{
  "groups_per_token": 2,
  "norm_eps": 1e-06,
  "optimizer": "soap_variant"
}
Below are experts of layer 6 (counted from 0) of a mixture-of-experts language model. Rows are named router (the router's row for the expert), down (a neuron's output weights, with its number) and show model dimensions 0-255. Each number is 128 + 24 x the weight over its row's rms, rounded and kept within 0 to 255. Numbers have three digits each.
After each expert's rows: "comes before" lists some tokens at least twice as common just after its tokens as in all text. This comes from a sample of Wikipedia text that the model never trained on. Tokens count by the router's weight.

# expert 29
router:122158123109100120122150120120117128114114108155161107082151141119157129109097096100075128143139138104139148119116099128141159095094099133122152110115174085120112105085124097134149175154124125107141132100111128126095133131135176137090146093123116118127157119106132093124123110167081187127139124129142152153127134105168102101145141144139138101149104153128133128166103104163119124128136161121156109139129143124119130131083191117142102143101097162123116114104142166111118142162110119137133164118143138106089109150154121122127150084097129182089143129139139141086130163111104132156100105131157182146112144117108129163087097120120103128160156111126130136170117110156130161168092127141141151126149147146136144064146145172093132157107117161114087161163135183183125122150131082
down0:109096106141121120124183148153111098076139118116087126161118132132121155111125134147112102112160125152111142143138106140116085136086157122111153152147129142128108136115148102171167130147099117152122153148135180130137118121161147107109108133104116127098114128133154186129112094103113172123139161148114158094123136134116158151159121105163122097111110114126147083104119183110160113121090130105150163111158102146118131138123146117147127125178081154139125170118112145110158131119116162139104070114131097115113087157118137107119111122154124125091144134144120131126143075162078141160135088120118200121101132155100119124134087144083117090103142140102124139122129152123114128146167100097134181119180138117168099131134138138158136109156080149069075104111132124128123137138122153
comes before: "\n", "|", "-", "==", " The", "The"

# expert 42
router:155142039121080110156141107117068136106112108167130113139162155086151135134079114118135114132122166103077150091109128135116152105129124104114156146164148112145114100085156133144162130138160133118122152098118190112082110146140128142132152131185083109151120090114146118128101121183141124115136144129134128154144139111183101116153123120120146111148112137148101116152112124144117157155150157101152099175159149122127140127109141118094124133087085136136156157125126129101133129130118128138137138152144141081110106136131118126115173118140117120110156084111108194132125113087086149160119135117138145149095173121134117172105136111094131113121166140146141123147114113149099158159101110163151126122136110180146120096140134148121167133101107167120092123141153160132144149157148098
down1:148149124116076117088119135142130126137131102168102127162093095111113111156123181092153163163147158169105118089150171143121142125109134107129098171110089153128089180128154183134110111109119129171130116129149130161137099132143170101087166135102149108150118110119114112157098095130166128105073104109150129112084187106152115126136148111064106106126140125145120121122114155106136126133153087105121172092104151145131121124144151109118116074106132134133059142159156112159080116134118161085105135126127126139102130159123174146108125123118116085128152136121136130131146100151116092136133129118120094113128136166191115138109117099133114132115074129125146121124129132126116110121155124122124101107099146124133181136106088113156124144155128118109124125107162117150114137083105114
comes before: "1", "2", "3", "4", "5", " |"

# expert 2
router:144133093125095119139164118089110139115094108143157103111129156135121152135076114130087119122171176115137120109119086106109164134083113087128149108148152118112111125086155151150129139102141158149118133115111122110102136152140163148111122116152115115073147117102136122112124099139110130140137154148135156138171154135151088099113114130147100103151095166172107097146124095145111116104131148139105108149133154160133164147090155091098122126106143181138137136096144161143145137105134116169143145164177154090093098170106108155115124103120134119096159153134133123123179190114102117115130152090137129154136154085118096171144113109153134141140130130169152163151170097128114109138133109130113137132143167177138142114135166155111155164086098149100136138166171147156140104112150111
down0:111131132141166105131126137113147117171119185142134081135155104141116116116158124132084127144135107121173113131093121161142140105099179142138111132205108117136114167103092117155123126119085129138120119107129077128114107138138150135161135164113143133143135136119089120155097114083154134142132090107108124130106152130162137165141152103180144154103191128130119122146131132120144123090141089121124119130144074112116120139146145148132144106135164130140097118147112123129124140126136105111143131144124104109192157149121155109112144118136157154092140141088102090125115134137102139118160168084133141098144144176164132151140100083108185108131128100101084133190148086135126098113135141105151145103146147084111124103124123119149115176100124155120121080182164135116126110085116107
comes before: " ", "\n", " •", " Total", " P", " L"

# expert 52
router:136145075087104120142141092083101156114094087150137095109145169145138180118084108103112090170158146116105144090125113105138154088131086099112148151155132102119108123101118091148147139128136161167153141093102171116134111131119143147106150104171103114135153130111164108114113105159123123158127158127144143154154132109151081088131097138145116090160110134157100103147099109140111125126139150094134108146153147161111128152099138079103107128115131169103112140117125133124146146150107107139132148157172150108101113154131105129124157112102113124087154099097113155108137151125107146152118128099117150141105128115134117166142124079107105143163141111168139124139152103145095135162103097140161142105161131146140162105147152169114176146114091140110122161180153156174149151131142084
down0:152171125169092109124075104145103127112110133099094097144146149108104129139101149144146175134128142101134131125148114111141131130158131115164151108130129128126094127160084085127124127117115113092147166166115148118136148124144100141107132157133099142119097143113101051143122156130073117118122101142119128110138146068111112123138147140119167145115119125106152131139121154109105144130130106083142136111129099123100156113134156177121139127120133111165123164116093122134161116088081108112129151153111118135121119117112156091091140152126135145145138135081104151100119120138121161105124141117146123138112147151100107155115120157126106147101106166115135153119152175126129135155131109166138152131096163126131151130134133147184172068123212137155139113155119205061135160094147147
comes before: "-", "\n", "|", "   ", "    ", "atre"

# expert 63
router:117140097112105163134151109122153158124100120130132081121134146148150165096080110118106103126141132129077137116135106120099133077084068106142142150175161088150117110124147105156132148115127197172129147121107137123132129164125155127164164109152140122069157139135144112124128126160137115148142135156149184127147125103155103136129109138167125103191109154156138130145107125139106105095157150084128121167130122121122155119112146119096112121132125153134126162108151140127102144180129125112136148173150145130109085158147109127135154114134070127122131134120125161100171158155134148119122118124135148138108137123134112199100108122085141129196132134194149153138144104135145153185089092137144147127128142129148141132132115154108183164127127131123137148161149157130128120122103112
down4:122149127119151112139102106093124112157154114126140112137110056107123149091121164147101116140137145141164053122119092168083133118118149147109095097099132105141175105110143096128120139108149116153106160115094092097104123133140116197140137142151140126140121104115118126088121122124126141115156140137158168146115133126119145111159119097141183120112119119135143104153142119134105148139122138141132141134129088109140166159128126151126135171121158136139088159150118134046100137155104127124157130109072105152094128126148132142117135106130138106099177127101139141115114133149095107107070125152112154107160099136124124088107117150142121133102147142142138078118160144143167104151118165140133105063096108110130152139120138117138124068135097064153109146131149169133170123155122135
comes before: " ", "\n", " |", ")", "–", " ("

# expert 1
router:164136102121097115131145120126139141118105091125157121098132180147147191123109140134123097135146125118103137150151128128109166071123105139136166133126128114129125128103144137152171123177107171155147167076127121115119154142133156133124124149143092124123165142090115119097133104139099135138123149126148144144161134128132089091130141146132104133176114162164129104141140125130099140170150122134113067144162164186104142136105146127113114129126108131079124128112148151104131182118132118167133149165120160134064104145117115136100120118127128112106153099143084158125114143142086160120129124103130178140128104126125129118132095101150083158154171106155130154140122079123076138164084134165161141076155154151163183124166144154138138154090128120117149135110154126133136117175125108
down2:121140109150132089136142113141135089143157139152135153120136110160122126124140138130136140107098108090102106171125135108094141184119100133134139138122121141145121128145132104106151144158116095160089133108135092097110153145132161126084107139160099153160143114148034147120169096121196136123129134107097136152135120123118111126129126118130102141150124148146103117136067150111120097158125098131142134097095109129123162136122138144116110112182147164179112126110188099154146113148097153148149158142143128075136133161106171115147094094080148111090083116085140114121130108148077104155110183108132146090142096096140110098100105135153117106113147165111140108110137121119120162132149128165102142118129115137142136153100098124094177142147133114150139150150122107130141170140155157
comes before: " |", ".", "0", "%", "–", ";"

# expert 34
router:154169093087085135127138098137112170108096073137138108085144187134156207129098128128088072142144155113083104096127126133122150101118101112131165126157132135135114112121137117150171136152133147159110128104133155115110091156135130183134143129163130118137156131114157116096122124175112143174125126108141125152138137105145072108136118120150119092167101142156099091157105101110118133124161161090117110138143137147121159148089151074120106171129082154122143117121133110127146109129114095121120135151154139123112109142143095114107155112114134131110155124135109138125133130124095125121107146067130156165117116111133114148120133098086100146156156121186116134147128114130089124171093127148151133098160105153153144102143143171135144121127078144126102116186146133166137127147125131
down0:094120120105087114129167159103087117142130123122187131162104100124163138124102095123126113136107160139135132138126167134164116160173141129084094133157090159100098165128126104149139169165130141105129116122157124091133173118124153122139134122125093152105106104144125118125139117128089152149077123122100118119090117088170125131128139121122136110193096099113112133141069124180129123131090128175136140167108134121138161123124112137119134138128123149118156155136125120100141173159148094093093152060121104132113154137128197120122064107120164078105138097128103115112155094179132137142141148129131154143130094147149157115117119165148161121139095102137114094149114143144132107102139122103157116137114143144157146108126130124103131115137093121107137139188092130121113153093114138
comes before: "0", "9", " |", "8", "5", "–"

# expert 7
router:142145093095104149146157107092111151088097093142138106108146167153115170117089109116118104179150157121084133092134112105104148086108107086122148151148148085115107128112137086148141137146137141171137146078099166103127123136113155149123133112164105104117144112110165104110118097177127115156133152106153136147145131104143076110136118117147113100154114151144096108157093101124113137114153143109135107169157121160125151158101135085111108114122127149088128168114133142136161137158119108145139165148165145109116115160117098146124130097107121144073143121104125148103125146131079124133121124095127152140097116110120127168121120111105124143143133100157141108148126089148093137167116097107159151115145127179144148109164188168124156144108087133098104154177155149154151159137115094
down1:167135154173123128113119116120102122118136140121140123091078116107116159151140113162152114163116125101156157164080108114164121135128135083127115145153085149131128130092126110130141104085143155159123188142148116172116158122146100131145129146138168154120132143159173109137104128143152152117150127128152139109125081137158149136096121152094130135136123143165117145139129128144135105117121156104132158154119091098162084119145111153113118118110095132095153109089113160176128155052074123133156138117139113127102177072124138143157113119115137132131151120146129098178146132117111134128118093169103127119151164158130128101140076143130160135099149184114163148149101182107118114120123132115076139126165129109116133118110073126080135100127130136147110115095138141169158137102164126
comes before: " of", ",", ".", " and", " in", " to"

# expert 10
router:163133045099124136137134104117113141125106099156112103127142167161105137106053141119131103121175122091129161115094106129123129137099152096167157127141167090130116135113157137148143138124151125140139115106087125145118139157118157130118139135130083109095134124133133127124110170172154169125122140116144125133149135123178116110128142193150124134158102141183089140144084074120094125193126163119153124146141134180107121157118136119117103119122092118090121136098155157134100145157125133173147132135134168102120078151141117134097150121113092165098143094146105114102123138130103133102115122114126162194114108114111150180093138111123135138145127118130173111155174123126115124121125095181142150119165123162121152121128144142138148148116115119137107151115135133156138164147135094
down1:130121131156122117149105133157148101134129137163121127147094154097117119152140141092142161094147134121108178112085128152136138120124108141163103132105111117150150097158114112151137118170137102083131111121129169123119107128113122112136121137092125112121151125111113116084120150123084106149095117123095103109110115124118127094150137133132152140142131103097127103133116114164148103102135106166166131143149130087149083136138192124139126158112130117100102127120143138111147066111131159131133158108132161115117130115113091127094114169099125149124154101062170169077122128140121157129134156134131127144155137109145087148120173125197143179136175105111104076140117142106116158120159165136176185122102126109137136138098123125155137135171099138138121069101114125165122126097091065
comes before: "1", "0", "2", "3", "4", "5"

# expert 22
router:135154073104091136144151099105099150099095083157152083108152166130147194125101110122116083152153170112089123097139108113120155100121076083122155150158143115127118113099132092143143149127144172170145134080088160101116107151113153164116149105157109130095154124126154116100121125162123131153146145125148159138149129107142092109132102120141119105147099140170092088143100109130103126116146152109138093155171135163117139152096148092109104132109133146103120142114137146122158136169124108148136154146165147114097108150114106132136127113110117141082153108114112147109136153128101145142109130108123155131105119104108105166119108102100128136164137120161148111132138099151100138179109105152173148109154132155138151105164156173129152148113099147105120145179142163156159151127136096
down0:115180167093122122111170143134148104148108164115135087165124072148135096146095107088136134123136084182164125142129122104154135135119118090118114135111120127129162097127096101106171117122139133153113134096120139123149153116070126146165122134124109102131123125166139176107137141168147064128132150127126088153107111154157117129137107138113122174096117149099188100156141110155154099113131106081156140151098133152090160119095148138171156104164137116126143113134108121127074091089109108108153126120103145114134115188096097109147105125087104159132162139131147137121147139129075134138154101147117139147113084136126079112101149101141141111119111126109159134151146124144136149106138134110092154137136149100102120114120175149086146150123121144097148136137120120144169099118100103
comes before: " ", " the", ":", " as", "ording", " to"

# expert 23
router:150154069106107134143156101107097147091089083139148096111150170148137178105089102120102086168164165118092118096134111106115154088105091089123156145159145093109116114093141094147148137121136169169150135101106175112129111131120148144122151109160123115113140121113157118108115104172125108146145148127150162142157124107144091089134107129136117110145107137156116090140093088140108129145142160106133098152162137157122143149090143093113106117124131170086130139117123138117153128147120118148142152137175151112102109153124101129111136122112115129084148098091127149110141153124094153125118129102125137137108123112135111168136123099099130138165145114167146116137140116143088122172111106135185147090145131166138148102165142171130168135106083165103106151167153154152145153133120090
down0:098103095113111141079120109137093109121126161137151107106071136162079111143162146122095081109146120109146166142145097151120125112118090144127140109145134155114106124135124114112148152137139121173124144134159130065158106145128113126159119152128145126159152174107090119118112093133105079150135138157117118183159134085147138157094118088137155111112154135123116120150152120107123145118156139127088122127149123151127105110149116135134155118093131140147103143081170147139118174124098135108097160127130135136130129108128096156095130140102180099122143143112138098115109049128161136093156098129117123113112152093111103134151116093141115103106117156132130134173140122150147155174128092137121101148092102135142173120146126102154110125156097163141164173149130096107139129087076084
comes before: " the", " ", " |", "°", " a", ";"

# expert 0
router:139155096107096146171153119076128159109109118153136106103141152146134169122129111126103125150139182124090166107134125134116161084136079130097139129154120062104091087111126110169121131144081136157104188103082159096113121136142156149125151149142126101123131106101179090138165105147130142139111135119138141135199194120133095105104134141115097075182120126135100137121092101154112135108138112105128106191136126113121173126111132107113084110111135145104151138127144116095150150156124128143117161157149143119124116173143117093120149104114111139117130150127135126124140163095111144145122156084121171137098120116117131160084106108125084144133123076141126146131126119156101156125107104111127153137128145157161146097157153145104148146127111137111115158139125146125152158125116115
down1:140169176146164135131145131137153106133109157114182137093134141165080152149106140143128128129111121105149093123117140148140136131096125163117160126120141144118126098097145138116111129100132164148137091121147096114104139082103127137142113141097104131150138127133156112147117142090110144139102068116111116157112106129150124130124164134131114102114093112110159152147149120124092118164134126078112114117129127130136107102121105148100169145140140113165191144108137131127126103181112103122127110155090126132117138069104134150188140139121145110141130085140072161122105075138129134105135127111114136111131108091110130123171138119166112149128162129139140105114092164110183180098121078157127099136121078128130139148143080117159095121140073131106092118134092079124137180142146176
comes before: ",", ".", " in", " of", " and", " ("

# expert 27
router:141144075093099140165149110091093162097086082151149092098143175138133182112096111089117089168155161119088138080136103105108156090112100083131154152156137103120123111103136105150149136143146160156146144089101171106120109127115166154125144121162109113121143121105154110109109108168127124147147152118132151146164134102151085099131104118154116105162104144165101104142097124145117123130150158104132104156163147145121138159105132086117107124119134171095123143119119122121151132152118109142138154151172151114097115163117105134103137114112112124093151127081122157097137149131089140137104123102123156149103113115121136164124108092107128151151130109166139114125144102146106129177121104117170154109167139161142164119158154159127156145108094144103102147173153153147146152131128098
down0:138133154117135133101116158146100119153129059148121155113118150134163158112129117151144140084131089081077143081111113110113145102142101140124151096090117143137122110163109122133119113140136121124121164131135137130146112095114158096124152163135118124130122070126102113099142141140112119141117151130139160172102099092085113134151164156124121103147134148139131140160100147141121125145153165141158108150083109120099104160147105136147172117144116133144112150160137111085114126138122142117158116136120142111104125123168146166136093131157102160110134096125126121124136126174043129119116133122148135089128094117177167139128076108102129089090135148141140157134176137173117118125151133162190113188134134124119118126145106142164149155105154128130150152083149130093145149102095071
comes before: " |", "\n", ";", ")", "al", "{"

# expert 37
router:131151083102099141141148092080109154101092081144158088105141174144120179112096108106107077167155159118069123084129113101118154089115098085132160163140143111123114121093140116148145142131142161164142126090103164108115116141123159150122133120167109106117145113125156113113115107169130127158131159124154163145162139097147078100148109120149119110144107137152095108144100101144109146133155153095149107165153143161124144159105141083100114129121126148105125153114131134129133140154120114150149146167180143112104111162124099137122156109108119135091149105098122151104131148123099152133110120098128138132118132096107114163127119100103119142155138110157147117150139104153087134171110101131175148104145137162131152104156154166112156147103085145111112151176150157147140157132127090
down0:119118143165143104150123101124118123125126145119109138114094133127125142149149082167095184138161139115120118120155161125167186137150132165116117134118174144130116137126125145163155158137116129147153171113130155138108145113142105133121117138105133139121127132121134121136093116134126146127073114126129151147116139155150126142128159127181142095114143167112140120149089177132130176173102112114088130134130179147127152131119161103149075099125106105104139138104139183155145096148117089124161047104144130136123136090105139123126174133096103132151135150136128162137130135115159123087142092159095172118128148148184108122153152131143103121156147101095141186169105143075105104128131116099169122132113163145131137131112093147146144096095149117101128133152145091134113153094154072
comes before: " |", "9", "1", "8", "3", "4"

# expert 11
router:145153084119085135167137105083101139098105088145155110102149169128127180120096114107125099161147160121097135077125111114107149085105083103120122126143131094110102092100127103141150142153154162151117131085080129111130146104120144155118127161142128112122149100113169100136089152150131149188137156118154153132152157092133081110140120151154091114147119144155097131111098102110110136143134156102121116155169126146118141148092138092098092114127121139101125135127118145103171136133097113135169138171152136117117109173103114114114116136104115128094135122127136131117127140104116136134096107092118160153101112115107156179130110104109132131150141117163121139136138099111095122171118117109166164094170139177143149114170119130106155149122079138111111171187137143143147167113134103
down1:080125155131102093127186108142105115091142098160120131177143131127120117157117114130091084093097151137139116111103111117116129111150132139100083131125115172131108128148111117111167149127150149153114120144122127158113146167155160122154110130106145089125166160117128163168141142140154115084120100161112125130131119107101127126124183141151132135109153139058134090118118128101105146133138134088126088128109145150162162105148142119112129148101129094127163133141110130140156124157175104113128155125149101157081097137131151153163131097117125163131096097182186171125122116133107112126118116165141132061134115119118184119126119129147137137107132138117093110146144142167118108133170100148121107139122170142126145151141105086129096111126190123129161166132164124119175144136130077
comes before: " of", ",", ".", " and", " in", "'"

# expert 49
router:136147080097088126146147087102111159107088075160138093106148172149141172107088108099119092172157159121089130092146104103128163096113093101120146168158133110110111106105131103147148136136135165164148138101098157108099099132126161147136152111166110109116142113136150111115107120170117137153145145125134147142161135093158093100143114117154130106155094145167100097134107107112107106121149147115137114164158149168117149152103139083097110141110133148091124143109116143127148140143116104147147154162163159120106116153119088122111149108108119123082147099103107153108129147127108144152108113096134144144114133115105133153133122102103126127162146105159126127142157094143097126165108094139172169112172126157151153118153163174133165143119089137117120149169162152162155147127125093
down0:138181157131118144111140126131129112129102068145095118150149138153165102137142147123125115163092101115124113091144127132072137115092177110162127126131139133123131138127108130122132182089105153098061129136116096104116144106102102123114109117081121151103143130133128132135129141126127107153159094147066147097137143160136156149147155119127187076142129128103101125114123097121103140080112111128136140136125121146132130144153139153114096092099136121130114136111119099095133096108162117102104137144160116139151121117110132123114145114155094086114081156162141139119081155114141134124129172136101118131168116157127078117153127100115087127118074113109161166152164134128156131136087139200137155100161117099123123154117091108128158088123146134089135105155125166141143070101119104
comes before: ".", " |", ":", "5", "3", " place"

# expert 47
router:127152116090094168154154093133141152105109126154153106079142174168179176099081109131119073135136158113103169088144128117102121084136130117141174142138124098088137122106093113137185133168133145129122152115120160098118127159143164145116118117156124121103132134125150096127121140165085173143154128118126144122130148113160141132126101136124117118179105132140132106126089106117100143159134177121134094151147129135118141120099119122107135144120091154101111141090133139099134142135106124119133166122152183111053083132140102111117138135105128122130181133104123161126138137125067152120112129110134145140124140117098141126123136114149100145168116137142121148175149099148084140127123109173128130085128113162161139121163136151120103140086120175118099146148138163157158123184130120
down0:110117139105116130127081135116111123144162115133138146136156114101131108074163105118111108098162167143126146160159100088122130121142104136104123095151161164135153117041143158126133105138143119132139119103138105153150087123165158125107159107134102113166134168115109144133179139152106119122110176093125131138160138137132139080106106132117131144168141116121119126168088106158160088163145146156128153106151126134136114163148149113144076123077108144079135105134126118132128100124151121133114134132146102151108167132154139110128116103107160119118110098096127138156147129160126138147168129117138102085130143143065117142164148125107130173143137166122099098125110123078124120174135143155086143101132113119132152171176109164164116129070125151127162093150130097134159098143112130
comes before: "9", "0", "8", "1", "2", "7"

# expert 59
router:134141070094095149140152094087094154102088080163148097104140169166134185109087114117108091163158156115094133095135115111116145094105092094115160156139146113110119120100120103152163136137158159176149129097104162119115111141124150137112148099170114103115150107132153111104112123167132129157141161115148156154156123102156080104144112114154111105153112156163107099150093107144105133117145159115128120152163156148126131161091137098097109141117118158105117140121121147124147134160130108141142147166154146085109125154116105130123149105116109138085153111114120165115134156127105130140106109109122144154110135116110128160136114097104126137164148111161127140139150104142095127157110100129156172122161127161135141116170159160128171154111089153111113146191150153153144151122135090
down0:122139123121128130175089086156115124143157137142119139136117119125126130126137102119147150089117118106145104146140141125150071087110092103093172094100114066129156133127129125117120163146119126155123128118106103095171089083133144121109116113124104154112102142161120099131194119163118145152138169122170109156103122105085091115084131135120091089143109109153115141121115127122125169130121118119151107148101118117090151144111151110158104136132096096113104122109117147146121138148130088138102125136106118100130121122097117115089176130100056144100111112149110103094150122094158105191119113119147093059088125101145114152109121174147144136128113098138122096105122123107075086131145126110151124183143108132148134123131103171119142122142100123092163131154115120175127121104142117
comes before: "9", "|", "8", "2", "0", "5"

# expert 60
router:127161060102113091169144104110100139129107086137164106098157162139112148100131117127060096176145123102136108100160099130130136134107131135120141115136168125118090114075090109166133146142107135115124145136116143141102112124128131139111192135129148130122150126157165119100160128113093164104122139157120128142132160118130124078117149132119092116167081149151121135171139094173079137126137142113140109144141147142126117160095118121102115154114135164112126116093110153108129146174112093135133179132149174118099109129098088136135152135145133150085112144092107166113156135102142113151116108086140157166102126102083126154107109117095117163153119119137133149110133118143148143124128083123136130133161155184156167112127167148117137159101108154103123124173138142143140164159159137
down0:170128141103119129168177111137154166122113130180134141160100122086135128082123100125110169085132119106060102113154119102108155125142110078113099143115091133117127140156131130122136072075107131110109158133101109166139146131139086123137137089083127159090124152146104154132166120146103146127100105066156129122070121157139138112158124123170125100098135109122136132089121125123111188131142111160157102146074130125132091148143136119154133144145149187111141096101078140168163137147128111158125125136161127136082115128144119170140118120131116147134157139157168131125110161143084146124127113130151105142138150120109081124163106135100144163148143111105152135124106123164121139144155155161126133116090138146127167073137163137139114136097114125128140128154117146123151117132118125
comes before: ":", " |", "==", " ==", " by", " information"

# expert 12
router:132169067090098144129151107124114158094097101140142101099134165163150198122098111115089089161150165110093141095124111099105143114124074123139180146134147104099121127102108077155136132149125161160128156104122158119131146108124183139116140121163113102102159104138137078118118118188108130166122129131147167140181153097155083110150116118144098100139110148151117120141117105118109107110166140091141105159182135165132137146124133089128109136122126126115096152122129134126110142135099097159134170136157124119119114155121101121119162117112098114103170103106128168116129146118113141119120102115118155154089119118116132153102122110108133165156131127148127127134130102154113120168125111095160154132154113188158145111164153145118154141112101142110111154166134160170152140120140121
down1:139072092140149141139156143153084119119091101110149133121164124145120117132108132150132127135119122149117146132100150089115110127177082134106096144115117139139120148148131131105136140146137122136136103096119131095156123159121127117114079139129130109134153162069157138131086146143094138093133163146126121151115172146106097148119136165091130104060104168128123140120122134099145143122157093129140169125190144142113129131171117126163157105129133171138133089144167168105126142194138142117110142144146113154128153105115132168107133132115117117114141128112152099158120140142113131117142142088086171165156116154119124120059151166106122130154167074133128139084106153146113121160158114147113088154147077082153117119131142121075160090145154146107132131155139121116173141133097127
comes before: ",", " ", ".", "–", " |", ")"

# expert 55
router:138162123136124155155146112098101143104095102145126107124174174163173149137121081104119106150143145083101146112118129096152141079098123109137132106128128122092136107133141106139138173143134150159124167086084131095144110125140127143085128127149127111121185130129155071123126102160109127165172128130171157161149170103149087120163106130198132124138120133117146082130106137149124158121133157108120127132167161147093152151132160087099132099116141137113147152113151165124128154109111114156165129128139140118110110131136120101115099106131107114084130083123144137124155167124090129142080119123160169167131150088117182154126115116121148149155134136172130123169137113143110132180105106142141151115120135157157146123164156123100132125087109141115104161115140150127165168154121120
down0:128119129143108189104127125131127115163138121137126132177108134154096118115121129136136094144154117135126103145138168132145112145133081100161092178136173149160134123134096127103143119144132100113121143141155179090165096114149121106151100101139116116152128177161114139115086129158087156126122072080103121169131134138134093129087132138142161135159177145138106137134143101138142134124153135143180126150127128123132125123154147094134182120126150122109091103126143132116132116134157082140073115113128128137140124099096119107121105102159147134150140146091090160172105174117113137146107130135131083146115080146124119135184115088088115139171125121121133104107154128120108177113134162069135152075121109074147143107121121109120134144118145091130109120110118118065107149099124108
comes before: ",", " H", " K", " B", " (", " G"

# expert 5
router:137151063092080143144148100094092154091093083151153089096148175135133189094087103102115086159154170124085120095127104098122146097120088098130153131162121120120112107107125099144145147133146153172149127095103162105119095129124151158142132103160113117089141106122151117100110128172119121150133146129154144156166123102149078112134111131142122114155108156149108102144103105119118113108141151114141107149170152155118134149107139094104108139116129159104118152123122150126146140163121106148128143167159162116107106157131105128124165121122119126093146108113114149109140149112101155138116119115130152152110113111111117166116112103109134148154126111160150124135141095145102119175128100133183149109149146165146138108153160152128193143113089152108106142184144158156153151118128110
down0:096122091147071119148135128146120090135129118109135157133109087167113149112128133117140113125121151182122130098137120118167137101106143160142140130128122136177131088130107147149112111173131140098154137099163133133176154143091146142122146107149113130128096072162170133147126116159129119136110130113131151094099127122156141143136130131113113140110156118104107165114144077096087097156179165125162113138152096139140115096129125141089124124124142126141107143128175158148163167098162143147110115144111129134125108169158133106164131100177120138109122137134133154111149138096149114123134114128133131130119048136149102101129136154119127142157157110086081112105112140139138113128132085145130070101103150091083128119132062152153055091124136092142130175153101117121107137109108130
comes before: " ", " |", ")", " (", ";", " ·"

# expert 26
router:131151080096110150157150091100102149091090084160150096103146176149121176113094118102110085169157155114095127082140109106119151091103084097142149142154132101111113125107126109146149151152146168155139141095098155099109111142118154159132140126158100118103143116102155113117116113173123142155136147135148143149153132098149076112144101114131125094150101151155091090138095105125104123115150161106144099150149143147118134146079146098085104120130123163104128132117129129132151149153131106142137167164188154114107112154114102130124138116114121144086144126106097161088130151114103137141112130095127146153099120115105139158116131092114128133173136099152146118142149102144100130170108096148174145103147159160129159116156159164121152147110103141109102144171145148146148151132126096
down0:126135137123135123093096120141137151175134112139150089108179129115111145158116121121152122154144108091123139099147126138113171129120160096130158103165146098141103129123152112128139094120099092132118140098133122104146138141098101143143106144115162119148137102101122119160127132128063089157140144176150134116150087095107116109128182150139093123128133120116127131102136172101128085088093133116151161135138126152148096133083149139107151134114135113151158172121116111122153148170116124181126139118167125141124150103104069101122159092100151136105121112163101122163113148133160107125076143104152112133148111090146122095112154137142128091116142095122123115084160103097112151131101138152108091146165068116122213151130179146112129114151126131144099106105085109129123127098096146
comes before: "0", "5", "°", "′", "4", "7"

# expert 16
router:140155078099102143135145099094095155092088081137149090090145170149128187106091116107099093161153166120091126095125111098129166098114085090131150143147134103113119117115138107139136136121133171153148137086105166109115112126112156161115148096164113112107149117122165119110125107173123123160140148116147152151169122103146070108147101129152121104144115141174089102148095107128112117127153149098132108151162141169133138163110127075109114128119127167101118136118133144119146132162118114138143137154179149119098113141126104143126150109121125128092162116082110163106150146123109146147109126105123158142110117111124128159112127097109135138161129120159143116153150093143107129166107108126177167109160138170145150116160158162129161142112091141114117145177156161159144139118133102
down3:120135076173129146150129159099142144128140120194133130122145143128118139103107097107138097173120112140142139176130174083121114136154143129101089142102085139140084128097112165105124105150139143076114147121111143099133128123154148095119147126112111138104153156084098142148125120115127126137119093141138136138144113177127126090130118138098131150170135103146152126167127125148133096122135131112140128124134129144130099150077107097103140128131144092061095175106138134132201148137102135137140123144070159144131160141130120098124136136133115174110151149098102136130085092110173142108134117147131152151163139111151132093131098086116084109127124161130123110139095144106096091117101148122095111114120126135133101130094125117098106133132105131137159083122130048181139154128107080
comes before: " ", "\n", " —", " •", " —;", " –"

# expert 45
router:154166100111106147140143101119106141126114108137131110118160139153160149115089124062101103135141138106075129090102125094130159126093110103129139162165126130140114145098135096145145119127117132176139142078105150124092135105139137161117139148132119123142172111114150113124112129180118100154180146131140113149170143109183070119111094144155142087139125171185086107138121096158129131147153129107116123154128141153110126137093143084140109153131095163110096158122124142103141104122121098130153127134153164080112107133142126125090123090076091115123136146101145126114181149103100165151118111110159145155116116119121121178125131095095110137158139099166126125160169107136105112146130097131143146099141128147118135121165135144098172161115069133125107173162126155145130124125140126
down3:122144091160144137113135099129138146141145104155121088152146169098107135150127075188126127152136110107112178097130126084112143123098087129121104142140129124139119142078125125111124089124153081135172143145105123171131121110120145074121069115135084110090147128140131088123127133096110148154148152123105117109105105126122168121148141155132119120100172114125130079187121121128110151128102066169088143126179105142123133110105125115139132133153104120135155128115113146112124144119122098103129102146116139124132113149139145154139185122095161141159175121162146127118077147131131083077112124123135126160130109111127114126114135118071135096157126107077113106154116116115158138133110153159160113154132135143194117117110134148114162113144126139118122122146182175137130109084151159
comes before: " ", " \"", " S", " B", " L", " D"